{
  "normalize_top_k": false,
  "batch_tokens": 262144,
  "train_tokens": 775900000
}
Below are experts of layer 6 (counted from 0) of a mixture-of-experts language model. Rows are named down (a neuron's output weights, with its number) and show model dimensions 0-79. Each number is 128 + 32 x the weight over its row's rms, rounded and kept within 0 to 255. Numbers have three digits each.
Before each expert's rows: "comes before" lists some tokens at least twice as common just after its tokens as in all text. This comes from a sample of Wikipedia text that the model never trained on. Tokens count by the router's weight.

# expert 2
comes before: "0", "9", "8", "5", "6", "4"
down0:079074147137224155141103122084063155140111085134098206150162122141094109097146155112122162142169158139142136147170131138101138142119122142146161097096085068178128105174109160118129109114154144154117117113130131179122129142115151149124059151
down1:122142118050133129072068100158147098171129174115126187105130157148099076132119125150148166151072160140173104197115110125161140122100135111125148093153028144153147126097137127106201082121117151148074093146099136156163131120088111127133093182
down2:095119121148137096183134117172116171113102127137116110083133057159065155101117138082093139167085101060124129077065143077175128118172092156148137114065123161129100092140121106082127117134114161160159135211149059198122143167101110106175115138
down3:114163182143119149108159128168166097082124141102149154139085149139137139079173161084130064136110163095108128144098090153109105108143111066151162119039156134126151153179132175123152094107145142186112148093141079112129120131123164091110090163
down4:179193118152140137139151177072106125140085171144081137127081067100146096109160127123112123094183127099135130129153108089097126143169114162159125125103079123138115147108111139146142050078115062153111109100168114091078172163117074111138135109
down5:178122134151151122136125135093134210120092112112119186188132143123155161161148090090110183122143213082146098081143095124116147135112116129161122136113158056156141144107102117146107131128142212137107171088112112100141214114101121110136115057
down6:156097182132123160185151155158124126141146114143147101111133131117133079068160092104069190169107160124174120175074167122133135151067123062137121126131134143176090169106122130141136156137081123192163143152118120110124130155085106073141120090
down7:115117145123160161135135126083121160108117148093182104201134110042145133132147125099165131152134169161176187175130176106161207127115130151089118072093142220144048157172129138143081171100181140159139143087133173153135173150160121149136184084
down8:101147088206164217083117084106106116123100157181169083132159134107135057131157083137074150192144113112093161149185081098157124117173173097142145102159165094113165135135149145166131106150077168132156150056115156119156165119086086139173204067
down9:179082153129131141092152102162151130086156170144117129108118168158145120190097122106118105122133105163057166123109172134084084146078128139146107125084099160129180186081127120140100149085097178160161143078107168135070159096130146132118111164
down10:144180142138130161138167120108191143139108070153142193147121106125107149114080166142139146124129117122118090129109084155202131112152117124128105069107147102105155131103137116150125176135124059116096104092104140144089129128108152131165144137
down11:149100122096050208154144105136145176166136131167166136138182162100152194131106080095123108104167171104146118099140170133132075156068070122116161135195110165119152179111157081148070161178182189152127151105118108082125131115129124065127145130
down12:163061099196143136162146141158113133083097101209140127128151128077120128183141153139137145113131130094087141133136133124117114057069137105168077149108150152182153147115147086120071136105076083104140080118121090111186134103122125133127124078
down13:137090183168109081113140182108090091117093092126199122150164125089073125145074105166102108119126091130140067123140139156128151077158162161136104155137163144153167203129100151169154090148168141126132159111094091134123109076155122159155118101
down14:175071146169137174137129109193086095113124122185093112094107128129138126077151164174117189141087140161184090137218153128115187180201096086135123089102134132090169172092085134165096088145141137117111116156102156115182105137114149111103175136
down15:151138105062146102064088160126129114119124126106147106161099107129111136148151132117139083095114108139148118152149106122130172114163141136135146127071134158107080104146171146146131150175206105088136113078142137161143164103124082171082130103
down16:117188191164102148106158086146184138114117125122150144158174096128130133125141128146146109109135173073109077150094090152110123138221170209192121113109088136157106068138092060157130165106177127116137135132150105165184178113049071142157160154
down17:116165102113137120070089146198134134136171137089079107114115095153152169111111129155075140087077102138080122116114131150160149117126167142141141105130101113151158092120172120109102193117081149142113121170072148136140160105049106144196124131
down18:110146095085090109203135174097187125121109123194104112128107133086099147180167103153134139132139084117101131143121156153116087144103090151125150182107109072121135164162127135106192106103147127111195142187152179092105127153119131101131155109
down19:082165115117086100058127147112142095193126148066127141144096123125135039125107125072115126136128133095068116129105132124103097137124101129103147125127173134140116163114138103148074057131123143186138142162072143105113189093078084101117124121
down20:138193131154176126123139109152086141072135103138152136134135117135091117149149154123112139126104184090107112120130145154075063084159139147135147154152181077092115127114106167143075111098147107090142173154094066081091145161148145058193151089
down21:161089146129142088087140115077158173117099117171092072158180150049182121114092125100154083108114156102085122074109070139151164128127118138116164135150098103114157120093177121103105147094020139152126157164142111107161093144145072170140152129
down22:119119121154112145096097126157159150176095163135127142098118093104115099121132129129113098147082134081134171100156138132142121079135127152195177104107111126163137123164091155135150168176151215132114124112147149139123197129098118052216195142
down23:109124155108115149124060139103149142091099110132142090070175114087176159149184152122128110112115113137111102181107177085150124169148137091152100231135117162118197099114166158156173100144115157145177148151187118117132143136128142148147071152
down24:143169121105053144170152077092076117092155122101131118138179117125224157078136130115174135172120134151225102095169146087126118061137110091144122124156158138146069159112205120078137197121110130131097124080142137136128092095120105053129140158
down25:118185125120131143149157148104154148194119137111147140138150133143085123108187085152139075168149184111145157152114112125138137148070114112147146076107137088100068097173095101140172135129146113072151113148149208163130113112100097064105079150
down26:169100072165166116124116154119132129131115117165078113109163174080199174128093104130156075100132148154116163123139180087144103092113075203099148142122051068122105165147186156097133071164102109150117156096111076098143135123128129156090169124
down27:143166112081116108147136147096046137157117099132161087138178127151106131087102162074109152114129090121165135079122100086161152142160128183105110100110113153154096115081087124163113137101218151184089063119066174109194136125142149170128183170
down28:137097122071113114138146166141066120157152120107142109088154128155162115143156125179172115083090153093123102123112170151195099099128109102143177115110136080099140196110161093154044124155087061162114084094133125093192153104142112123135157133
down29:135105097150125139168166115109113147247157149133195165177125124127171102129179111169065146148112129099064077109157113134060099134104129121168053099080092080065087122149137156136130101171077144093106111196107114114120097133159131162146169127
down30:154153175126135163218162093112132112116162085101134103123152099126107152111102139113139163154159053051101172161105103140137172113146112108111178086144150087112130115156154138147152099175149074167086151092144122172095108176142153087151117109
down31:143123144182133142082214131141108166077123102142123084128155179151072105149100118123140059089179168094086159145125080151144099126160106151125175150080140200119133120148089127096138111145149145145107118147115126167097128109076165112116139056
down32:127148111104060134215073186165134163148095160155135097148140134128108172178113061119160117119081191103130129171153178163120132102073086152154081133145110147151103130092058148132107093103102109151098136154097092129102148088095120106157137130
down33:058149153118166151138109099122052138130100068171068148120110081160108115129128126120120121165183172104176114180206139106102126156159127088120100132095117193152065102171139165177145146086098097118144131121173154155123135085093099117161115183
down34:155126166099165093035119140099041162114183169089191154086184121109106131107129102082125102114114074107117116107127109073129105161091119084124210130111125189156143147134149112140173137145135124178093143118049143109119136144183145100175117159
down35:122101105085153145144089122063143144186188112145172167139102190149186112095134073172103101073105098188117175098161141145156155130098117096111115046112076142145137141146150101122103122149114106124136186133105091112227159098148115086141156176
down36:130147137115136094109123083101161112152166103123107141158124126150122145088116128111115182141097149097115119072166088090052099147115092185102131120141166108103105140107105152124159115130156192157128164120176141148108178138064137101168099128
down37:094138063100105120070206115187162119139153111089185150073121120114136197132176191126182138086139123122122079120095128152116143078101119088134121085067116132122115083105136136122159118134120098075113120087127170131181083114103104168104137123
down38:117146201130104120120098125163168153129103145132120160142057131118141131181127176127079130151087112171133138179093157108134145144094174220144145076131136073160159141147111124176135165140145109120060170145126104130136136168103111129139016153
down39:154113114115126090163187089042124124116097091104171166120193122086152092162155121146118154057110111169105141128137149150126063124146130172102095097154152165057126121102126100128125145207098138135099177113181041151099120142194166144197139175
down40:117145137126151095182121145078088150077107105095134107114144114106148087165165139062082092112141102072123110079106145087137128109148085135100128171097120140077144150167196061207142127131155136107144131123104155122121099094113123164108170139
down41:129162154124127104071178130116087112134136126174092173077102172094109130192107146143151155137100155150125127169110106086112113132151149119050100147122131134085105083184121108163065105154138110116111109076106130117145129166157121119093143122
down42:147167109146113139156167110051140143112130137158147136094123160109114143139145166114074119153135117061108075136072115167122113143077178131210162120152139124119117120093124110136118104079176095164152140108122156142139096183163057116113134146
down43:114122116215164083131204084116099116173132190112090148142107145106123144146093059069125155111135102124126111073078092137083131144134118165133166082117142141139102196162087114111114077104123077203120089070111124174181126082096085133195127096
down44:090095173112132160157149063156173165184134169142057110106122150145125089139122154183230085125176221088103132091133065060125097092149151131121123114108105112147147132132136136157064152119165117147108135097152127059093173109135100154102129187
down45:174162103172160154119190097183050156135090111099107102126103132140131100161130138105174137137074129138135111166152097095123126154125078111158147146114054112116083125124080148121162192166131168153138171157160123150159102101111104126097157111
down46:069116153127152116097173120106164151169064087176189187125108171110072114102109175131097141125125132125113156178132172145166124100128163097144109138111134160111162078160148142133129101092117165125156112162214174081098110088120198111089070074
down47:109082073129092131147139087104113128125080128112083135157117108161092066069086107132089124150119075143164210167128097091161143162139199167125074139128111172136164145099100156160142113175177152141147134115108103103156132121172142173080130145
down48:130135108134116135101130098155069156138160156171100108162126069104135167151099165148119067113110115111056121072207161159156102095086128107143104139154141127173165115107149119112109067101103103151103148121160057155147152074119073124158149160
down49:090100169126159099151172140123125134145091134154087089135115147126114157144096141145138126128167079118145110103101133074106136122112159211081159121063129167100142193144122099129119143126070089161096151073084138087094117099143165050083091134
down50:129137138068122152137154147163138133152081115117136131121123132133092186130115115141120115111172069148144156079128184182148176133061067178083145122174137089122100111099136111107123192175115114140163086104019161147122129134111117127133084130
down51:110114150127107177148116131100103093121107151141183148160108138121082154157090136118156124134120156123123211122052130094099123107097174081113119113110118178172137074099097154139113109110146118151171123114169145133098220105092145139139125139
down52:087185118127146174125088175166130120173099106135123093187111140120120168150149110125140118125183100136119159150106096158127179140112141147177101098143178173071136133105110187098112152158155159186136128128141168107142105127146119085182105093
down53:142114155129108143157145113111060120141110122175084048042096097137140185093107116149152115106158063123135060120177087172121091157141174157114152142132102103149181087105136135177154133097076101102114118099156148097145078131116112090101147141
down54:178115099168119090106111091135098136116138160144084171136179130087099154105074145077123133111163143175076106072147124091159135125080095106087079120155128173107129152068106123206133123108111146147129143157151198111166122099116178109069114116
down55:115181154117160220070138143113095074149105155158113142060107116111115086135134138197095121096119110099112083131137060146111131086169112101127167130120067112101114076142156163157138121138153067108102093132131158113144117161124112132151135095
down56:130090145115124117174168112082143119144130111116098129173176140091080137204106117185106114128190130147105131156084177157143141185092104088104093101135140103096094127180142154116146140069153121116126117125126111117181151131137069194106114193
down57:179138104102133115068097138139074132095113165109053147190146103133089069127112126105141151184074129119110123080195128063148116159111138190143107148106155116119098139138107125088104131137138117123128161122075073158096178113151114126153096126
down58:077089109169131109112152128156152135140150198150131158142142121137146117062091106166120128109193096129088129101119164188122093137105142137149079127167186121149116192159146144214141131150161131167135125158139164164159091098099107134100174133
down59:136135100141159144157141114077168107133139163147115118089102178070148113104179151090145190112098111124156136100101151129154107092139155099104161124156083132149093113108121146102039186130112180114136181088055126101129084125073121088096139107
down60:097143145166146077171144139164131146156062056115138095126131130176057157094109129140150143128120131149131090130144094100064074136149107130099193110073055154093144117171129140070071133132145117181077158166154112112126138087091143166125156170
down61:157150072151126131154153174117116100214131091089167131158157176131111138107156130211105140140152106100087090189064127127080123104128075151176077113157176159098115154100102070106119112115111115151127179110159148106107159108185080103128056113
down62:186119063153141161163158162107092136141172130141151153135191118095051095096124117117133171086096176121134117131145126155134148072160112050169144134049121092110119155099103150165097141104128167113094110113108100167124153061085137068140172121
down63:152124084141159089114144101140154137104101052160120131106156150122101094153099096085142091066151141148096122103106138110120102135117142140095099100160096113145122145077158134095095132134149126057125079156110106135121170152121119116129137151
down64:164095148065149108049154123149236100118104131150107120064153135152169052132147149158150112171151182128151118088201167129099031139110151110112152157140203110130129138128144067094195196172127115110169150150122101099059137121119124124147130107
down65:121131089069086112107166132107152119057170151155076135156090116180105103141118121110116122152116122128109130169204116192076167110210148131120116131083144131107159132121151082174175148086121135106185086131086100078132110100110152125134157181
down66:155155157167120099138113140111084084125156079116198139163147067139077097185069089128154117169143167154093166140124107102137115135072148103117154115120151165149149150129132183093140146135065108121125118132179067130149106116180073126186155159
down67:108126100123185148133133138155175136160105101116155116161102117155151143158139174102120117146081091214121123172128115167179108130124119111090151115149135179117105108091197094043168158081109137055147156093175200164166087151171151132104120133
down68:166174104209122122152193114140140163166179121100107104123112134092132180125159122106148111102166135100175131091138145149130124121067103198229187094119081145033136151137152107135151123093110089123129173131113097110101113061142088101130177072
down69:136104057090141197148168111138144130150056151138097112055130127169142149115158083135100065074168108169089148130180128096108146113156121125059085074130127089178185091136130075101147093125161086128152132124068138146158147148137105125131125144
down70:142086055135144121152144164153151166173153140114038101147082096103164095201146173130097178116128116139124172166121122089140089103167117130119109110109163148104136170085120124130153143115093142135153165076091113183172129159111155085131110086
down71:149095081156097138171158144150092154084114130138185148166162103150147076134158136093178130099112101127244101134204100111165103141129099159121137110115106152122074134142191136124095131195145192155061193116092129088194085086104089151143084145
down72:137080148115130068087174157093061128176136093116133123092114119086101081159117130185098143154137120157129152098178110084130131115155183160160108133122164140164153160137138083102132091100138147126141109112106168134170100163182181167067155136
down73:139117131090073114110106127109119115167151104131111086123092119105132178140109096154091137165174124118163124121177118164110102137110107075109144153162133191128174119154137183091064080078152180079135089119165159193138128083149165137170203157
down74:144060094110188188163105132124132167170155212068164196132122086122186065080116112173094174125127141117084138194179134096170149146101121111116179160180148093070161151152119141162138150189153163167121107162151169122101124124136116136108185115
down75:150125095145097146113106064124126162128178069124146117112069095139093124102181146134145147170105118135171058178200074154122106083055109108123155148087126120140128092106124113148112139138107091104124177115133126106169129117151093148141142158
down76:137120026115177131155098084074106098117128141002143125149090124119138119133161138123130100131095089199142097132188094133196100127087147127106178147116055141091118150111119153110148128131144089162169172136093131181154120136160104141138086129
down77:105174128153153116152165171127081158148118092166137167178135128165109170178082156102189120079067065147108129155125130153142148192154089053118165126098072095117157074108156099181167093084087134152174076160092111138048143151144106140156085114
down78:135102190135097066136082155159160138122154137107116177168111187153167119127160116127147126163153084122131108081155144124099182158081120118048168217124060121128117129133105163107137054098115153136123144143095161152164167139102115133184096111
down79:113182129136144126124166133115090136120095126103192130158177108132064112159143120081100154112178112101097112123106130082057139174130143082124146099138098112150144069133075104092162129148070178083093145159132138149148136094113104166103106093
down80:153190157143125099098107122107133139107153099071130114135179160116105062136108108180127092116175104123114114171171123124050101189109176129096160117092072115120131122153145117063191145107118137094094160149076146090126110107110132114153128123
down81:134175140166159140165188133147137160095170100154064184095111086134131131102087112129085157130187130128105083133098143089085149103130122167171102102093129146142104100092209124092133125122144163210176138126090134137178138158128118139116173126
down82:159129111133161122094092092117140140064166122126206133097172144120121174143100144153107155132090148150157122131077121140110144159159063119116156139169152114104162125100132144124114125112136113112131171124112158120076161186124121110184084127
down83:081145094116079127117140093136157128109127123155092151082092171118137128124121150088195118122141105162123117115162149112193128129164045130132169127146092149103125102184111134155126110113146129138123115101151064093158127093178142115171158143
down84:094105096120153168125135113070189152134118144176139113138065142132114133129105100164116144109106175111174040135119121127116122139152122147158205121106098124128150105130145143119085140116140162145122120117091100130058076135116125107082096092
down85:185166107125198111098140161193163152152096153156119105137100114180104104124079113129160137144134156111117144182121128073172098160120155136147081178169107077133136093107097073048173114112134130164129122176115117108127123137103170136146084127
down86:102121122115124097178177078233180112197134159120073190100060121146118135079172056112179096172098134121101135115110105134118106108129129109113087185154133128131086052142120128089144127143150111133170103110087130162073174125117157103115097168
down87:182182071176099129140168077103143132132134093108143151159095120156113173157187155128138127119148093118099175136169074162147204144161100147171133196133092083084109109093122064077143109129211100122127098158101048102133126098082125091154091181
down88:153152117101152112171118126195137129146113056062143140159140137176106112042085161194093113080152136194123115101181137126166090159156150115087131113103086091164084137086126126071115132089094155117162100108122133106120100068090169107172155095
down89:126127100121089164122134096145106050116126162132117240131111146092158117055077098142113127151078134100116148114148127112118162182112131095116098133129164140213127158143134123129128129123140144125089179150136127090173104101087051093119099183
down90:176116195108120116159152091136120099139063117167067204184118076120134139110104143096150141138141113079150107097091115154186122144133149181103176109122160075083131193126105173146130105117137124139136102163167132164153156115121109142055104194
down91:125082102137137124141150037096110121104106079091171064100094145091137119094143116165131168151140094078175067203115134113123179120141140114092074149118139105146025104088139197201150112136114118100127153137171112213098149136096128146114114137
down92:091139138050182125161183126101152148111035150190131101087148132096136135147190043118108101102115138110144088136113167202148157134095125131142138163098092116130107134142083148124125158121123133157067136115168143089096072061141129135090128172
down93:138136129137127171087106109129130138118111131164124106099089159083106174071116089136122144137132175115158092084164108158080132154136122137141043115163067150144101101059136062105082125174177103168141216085135152181133159155142082103168129128
down94:076081113163158153123074123114169111152147127165143101093128153140132126072127075107176136148121087166110096156102099093111131156158116166131155139097141149168156120087151170132108099134166087161093104114094103153172147122172106142122077143
down95:237135112044116151133108146202119156182102121137129117126122169162164090056142139093153075085142121135168151105177093109085135164123187108173093206138074063168124110155148112174096130174116153112159110187117138152137167155130114136122099134
down96:108127087171139156125107166139140121103142147146078144143086142139151160167138085178130191138132104085193113145174118121076150154088166119097162172161153150129068123116132101117108179142087119123152076136087112080165113128127170164114175145
down97:145125145116161123136150149093206113133116128105229149051102127100120169116113133152136093076129120098112145109089093175162075090070129210114205168105118090136115102184128127146144138193138043184165094148108132110131106091085079137120179135
down98:191145110168134129120138129118105145124108147147184131180105031069136178136102088147162110146152091134125172111100172098114114135090154121149152118098132136177162145154155189104061154135082099134104209067124131125122117141134098163155122129
down99:143122141141147114191156101218139131133123113126154108153114159134156145146168109082130157126131135137149143176046121122047058109066099121148079125158204128172136157158125107093112095115148118179128130091124103169158111097135155149138130111
down100:151158120133061143089152124155126120194178129120127083079134109103108102109085112096115111132080067136147170131110138145121089151129097154062142147153164120170146084144144134122143152184140128180090139176137148106141154142108177159094176148
down101:112155143108140146101119138173184115111175181119104118094149096142132087102083129059108098162199095181102115143157109137106135124127124119110116146133088146104154134124077145150118132142077149080230121152082136171094136176103200122129135102
down102:158086170136129117114089132123131140144124118155161151123072120087140122097145094123137095135074148186194173094134126125176114125121153080115169116117156109177085138160148087126111144151164116150075100141116124119159092104169162146167132150
down103:117131079175110082136113077099135119180145140129103177089165087132136109186162146166170071103163129132100130099121117141128133151119120080143099070081061074164116146215096126147086132124161166141082107132142112080109150062179132104157191143
down104:155124062145139147116085126206160110119121101142137101083096105128152206098120180124128092135117101171136148180127171126107159164070156144113154124185067095098091123152176150126147162152144168118114130130143137145110169137081080110119101146
down105:155163117138090150072097102138137151170163148093103121121114105145160098134160139110148175165085120121136106131176148128135142143128136105153171118132139097058186194120162184082111113126072097097173112189125137138114173105103166115106144121
down106:132120100178084101212147113103084132069131149146103160103152121097113131162218164053127132129108128096176109127103135129078148142162108144127063161112078173128145109132087093193126145125147145141109100118187160108145091152127106058101137156
down107:120167090099138139151134142133110113155135082101152122109112134071157115142126115146154122093134160125137151161196132168129100075128164109122108081150164104113164122153093156156085099109145141098156178135144171177119102141079135139103119065
down108:145198139107119150075137104086060123056196099174084080106114152107103132143132150115109138148162140107075210120167128156083128089175102106171137123098090184122171176135117105097165151199154134108092153100095156103123109129124138101127121147
down109:157137196111137096087078112073100114134132134141126098145131182094152077180144139073111143080180137112128138151183102109137089094134021092106135128068173165116133123126119145101143136068095118157126049146067081143135107095138105145143188162
down110:132114134139207186070056116095116130099091175084153114092116177108104076096092132133152195141092142118144155113171143087108172144112117101147125101092133132104125095114077146126130038137097119123070133103129124154155129166047095181148120150
down111:171124143134137184141160117096111171148118199121116064138141143143110153185120090147094152148144153197150108129095083087104162166170133149043062128168107140159147119083157122118119166072146085155104121146131112139074113166150129086078125095
down112:149141157130121165142105116069133188103154116076116168128145135117115135165138129092065107141196113152120143061148046118116110040122058180106147127067083167145115142153091174131133113108066099146106137115148156044106164144145101130123109156
down113:106147065140161117113158165115128101133121140137153094137113112098171105095136144107138107137139148118170147072088155120167122143113104109182151093142057149107166159156197148196090157045144126102150064157151105098149100153099172117154130180
down114:156106093130180150122132127127104154064163094143086095108138160221130108127109149145172150139095159186126157117080105129101141138046122176061151095150186083122124168139131110154064139175138145227114114076106131156103076093123099106136130167
down115:142147169134090122187136133106127148121145138104128128140203159130146148127183090127148175147107076162207057140141217106199160144138144117157151165149161121145123157092137119118151098130158084096134144181089143144099174117174133103138084134
down116:078127136209140154125074124124130047117127147146127090082126132132120132177199099147136140105108160144142139151164107108141146161150105070091210128137158099045162141117129153141121162080132127109160130113129138160119185165134094067127072124
down117:099089105152076115165190126164128043148115112172147115125150058139180108187140156125157116168112125146172125124119106149144107180178142088049136126144090104144189149150108089105092072189114111098127106166165120167166111145119150111137054137
down118:111084134088166138150136094129150118151093130162150133128144104084076177157142120127161133091109147142116127091122199120154089182151124151138131115090095097169202134116123131146150061212124109181112146149172144172138108218070099112125143065
down119:140127129147152228119147182120118120096103140138157085116112133146118089047154172082135121092128125150091109054151119094143169145121104092122150104105116118215158088150167215089123165090111080176155186104131163094085115144150126182160146115
down120:158157163157103121097109154075132106118101147136122156110087096088114101095138082138079120111127145107110186127108187127153116120174106089137110175116094161130124107075148079140125135091087125153098110109169101139152072122118156077122148123
down121:147138168165144187116127138127125057154103140149133106143118056176165142096165079061146130131053167154073095140030111125112112088153135059154188067135164143112078152127071114123078173102093101091109133094128139136079098100085206117173125054
down122:105129135108179162113142130119067178052128161139134164106145136176056100117127144141147142135130174199101128112123105066142147166146111156183098170169106109159117104094176115138085110145168148137123107133088171115097103092184147159113177137
down123:109132065131147186159102121123148130112081117131147143159114036147155112120174097130144118169154108114082145105099094180145109158140126107105125104169092142159063129136111152117169124140164089108151097141119186100154137165144109173130144146
down124:137137100146166069185139122089112080169135159145125090184067182140150118131118124118170100155128098122112151078139179092057118139163109068096134150176153118078119066164163120185135140137102175135157195129142076102088088100103160124115155062
down125:123184131108156184095177134133151113170092131218091135176150117136119153156175178077131089131064083138091109112130084148171132149167140095131043096141121149156068130126172156067136090120096134126092124081121135137120103127152094163183122167
down126:123076144125132146171103113139140152080145125146147102141072149148102128111110144127151186106127112086195102139121070110147198147149165120110094119104088115166147092034172084163140128083180118055128095081138100156106176142150119090187095188
down127:130176166106127154093040136175175125130104141163124162147104112161130170131174133129082131128087110138155169130163105126076137132124139099083139154118099141105110087082107146135070168097139151156135123124147121164172100124099171113093161050
down128:159128066130118111149060154136085172033174120138117106081121142142181159157161126137139165137074118094153114161138116139166142166134129169066105123182149162107150118152136147178118113073113150121092141138142176112114119109125105093165147128
down129:126136159115119133125212132104135129071135127091120147156069116083098090096071137126153101111183111147127118178218110156155142131144132081119118130129063093131086105157153126110151111152142196156141147109189112187083097114178138104176067068
down130:140091164109124146068134126158116087133189110107195175141103112093161185131082139132192100138117118162108117111113159096143172152126134131089117115118129151120122165114117110046081130155086144105082109103110159128178097125200158111149153093
down131:087132116106106167133135081123133118155134188091129085096137116157143186175131168155121142110180119151194108173178135143170175172150126115065191123148199118141186099110154109138162057147127102070167190098111095084068123165140109141174092138
down132:115146125152078073084139123092095133138150141164130160125179148115115143136124192129120104174092152069106184204081160187091101127175124080155108104085113099170127157137099095190089085091090168135094131101199168094144096127100189127094125203
down133:129168149155115119180132146136098122146175137146157151165158205125087171191105116086088127103141143166144120118147120128136108141125138091116116133129132148157158130086129153153158103062130109156114108050119101177135078107069137109110153091
down134:128124179147101090060117086071095135147179100157150099142115133157167118131116083088118159144092076104143209115194116060140128117108121200100106168125084140163096107124143136091131107114065093146115156151077067100116115148104184126173145109
down135:096156181150206104093106065125096116098173114123097141125120151150071114095157108134143165130121092130101104087122156121171192126132117137141128124130169107120125170135136142145192116156174133093140197122134099127143086150089096127150043095
down136:117143146085137095138108132112138143086127147145087144142138080152167103144132125142114128041148137146138135115089220137163077092142107114166089082086046113088115149138096166130141117112108057198107146122154141138097117179149115103106133068
down137:081120090125147134168144173114117126106113172157166138099093175202105161183097131073186119100124136170121118114142163099091135154155057126129117051114105152150123143102078081158119164181123096122123142159173130128075078162126098103168103082
down138:139142142116170133117098067145137128136100080095122130112061127093144150132135076148161185155121127152126097104203156086141091146185114112119100137142126117084183147094111100163111091194191110168143148133146105130116140140112083120132130111
down139:126091158099152138174109128117102172129150185121141130104088195105111147083140133147126185112164076128086121148159171135140157128182107140186186137082067070111184102114087136118116093124176101083136130114109146147140119061085098049096153152
down140:139074189104132176128169159147086073101123162096112108120121107170146121164179115095139137141106139075146159122099163140205143078151125077121141073014207148088155137140101106058112129085179164125143104138141138118092131162127185145157058117
down141:129071113077160122194112142103200129104094147130108124102151105194119124085133145157124143141105094065152126152064118098176071075147120154129151126153056093133130237122081129134145132081072109051146142090166113094135149176115155186125144133
down142:064137156110152040156072113149117122132093137099163091130159149194213130045151191128086063134136122073152129118179176164129162182079135103136132123182121143122107107122103159140122116112135126139082133115130100131128212125092092159115175181
down143:146170138171096086131112124174098115152096132096039110093146174090141146172130076108116139168122098127115110099160132108141100157110065132122102079135114115040115087123116175151132122088155075174125050137144173148119156102130136178140110164
down144:130095139098187057137080145145098098096106112101127142105120158134109112122142192146110137096094143144122155196212153132136079150107108105168134155143110095172151184124103102120182138117148166173130137113080090092176122130147145076152128129
down145:155114156139119135122104098144093190138138114059151126174134100166121149151132146124137165178147111094108177103135153071157100105142118100215078084101112181132084154098106101067147151166120095112136152076105112121107131125119165120167120070
down146:202126123097120109093178134186104132161102121099113157120075128129129160062135096162147190140136089178064146138115134180166130123127139110151114104107094133137170128136147145132086165127130094135122102120107116067087089107149147110127120158
down147:094092121105177155173135066077097110125127098116135149159148120121130105111085082067117143138139092127115087130110122096105123110087076146121175116194132083073125170116150170094082147172180137162067154086124101125150138117093115103189152146
down148:169118134118124153098146201060151115127159135114134088119192128152117159077139116095181145150188152103115134094102080119153114112063167163130096133086129147149098167085117182090144139066150146088092148163132158056130118157111171099131125064
down149:137131168118121127160151101103031130158099109135159076124122122109131154141158158172082052133164122171153150130106090137172130149103141131111129120145175194139094181112143169197102094160077094178150128102111130083105128115151124075094116141
down150:084130123130183048164157102127096087064135201120101153133162136148120166051140146149064105163114113104135141171142148135135132110077085139107113090213077156111175113139154128150174157042120116108111114104083126115180134141134139125115120147
down151:069112154125143142132135111151090091152010122088114142136086186128124146164061140144133069132151204126096136101117119076149156194123141121083135109103170105148139116170101136135090058111097148097111144090117129125129138085132128089129088110
down152:139062088068093119168161160108168123097126163090063098118089162153182154141127156153113131150208060142106109155107160115122123167165124152137077119166121127164103151124084095142117123136131160094077119118161146131183086094119170159098154151
down153:114156118150074108069082115119138119162169141094097132123150057168094101093160130125082161183146123088107171112192153165080117154088139097132126106123121168124112192143198118181120128158170104160145186162087177121172133090098142090129157094
down154:087125162170077086107136117095123128150091094112121214118172137136088088109128146070132146162176131076206061073097086148139136065112136066149147131097204155120144114117121149160164145094146090150121208124126128120140158189087152166101077123
down155:140102210147137109173104147168127126115143104137115138073119094084138076133163138107156167097115098138163148139179114134120097112148136082155094177104106179086204082159177129097127116087137182077096099106147135125139099150128171118138111155
down156:155152142163145142068125116156134197110182151107174173142153086118091121154161132122157167072155146162102112081187146123109110155160132155162142183081127169122127174136105172098105141170102101140201113107147123115160187113095147107149096138
down157:143148139187132120134147130114091111143114127141096128206171131132156140159140146149149117122157105154127122095124148157085171170151131125081148137103116103146078128180107076195172115134145145119131113123126085176137058174128157135068151125
down158:133129119109104120107138117045120176162163117150101111044117083110145118146167150075147185147108128110104104136133123159173143190141138147133068151168113108100116131154197128120116151133149093151132153129057105144133064154130111118129160164
down159:107102119154121113083152181115174080113124138108164157149143066143120084117109151129099086141137128131168115183189115164170125122176131125104091132121170024101125137148142148128153107125151127090155130122171077179060140129124166145084160120
down160:136136204169193069145129153090133168123099137171140088119164161155107145083134127142115121083096079142134106129156148165071138108160126098049138141141133154076067101126121074108135172100126143057160056159154150126158131084175141158117099127
down161:070117112094142106124148123166187095122120205155116137142132108107134150207114131120183118199100133065112138148194108094139146127093120121121117107130129144127171134108125114157107105129134173125152122117174098127097130099144159072094085090
down162:119090119133078053146128153063128086193160103142144134172161133150126195105081201078171145117104122177143089153153153146128153136064110135123140124133212164123159116115113081089161116089128104128128045180153152141095194112139144091139143193
down163:160153148114136163097101143194170095121132124125089075172116124145160111164181156134072114114135132117184148136127150094112108088174068122128087165139097080188137098090156225091188138107164131179151150164179121140168124163137109120167098157
down164:123125161202142111097104146105119123153166198077096093140099101124168104128098112195135101109054131112179060136129194181098087165123085146171210133176156147138156176116135159151177166101138094147193116151132158105094133170106056167125112173
down165:063103134150130120105118178135089144166125123051140077105140111124138139135135101122101173129107117174154100107100134147191155132070129092103149150148144117146043082136148105164101124163083106125172170160112149159130116155115118111150044089
down166:094174096106148143131125098146141152078160157134133124145131151158143157118100171138137084099114124116094161129117126109099059144135058082117165102196056209155102117084052164065145127150128124088075110072185132137167130121087132109132179097
down167:090077099130110105142153155116091191096154158110153144146111101076154133186149137082126100107154151109133084115111105163175116087126162166063107162119173151104167138132155203126106156094125086118119145126130182137154099154109161081132108127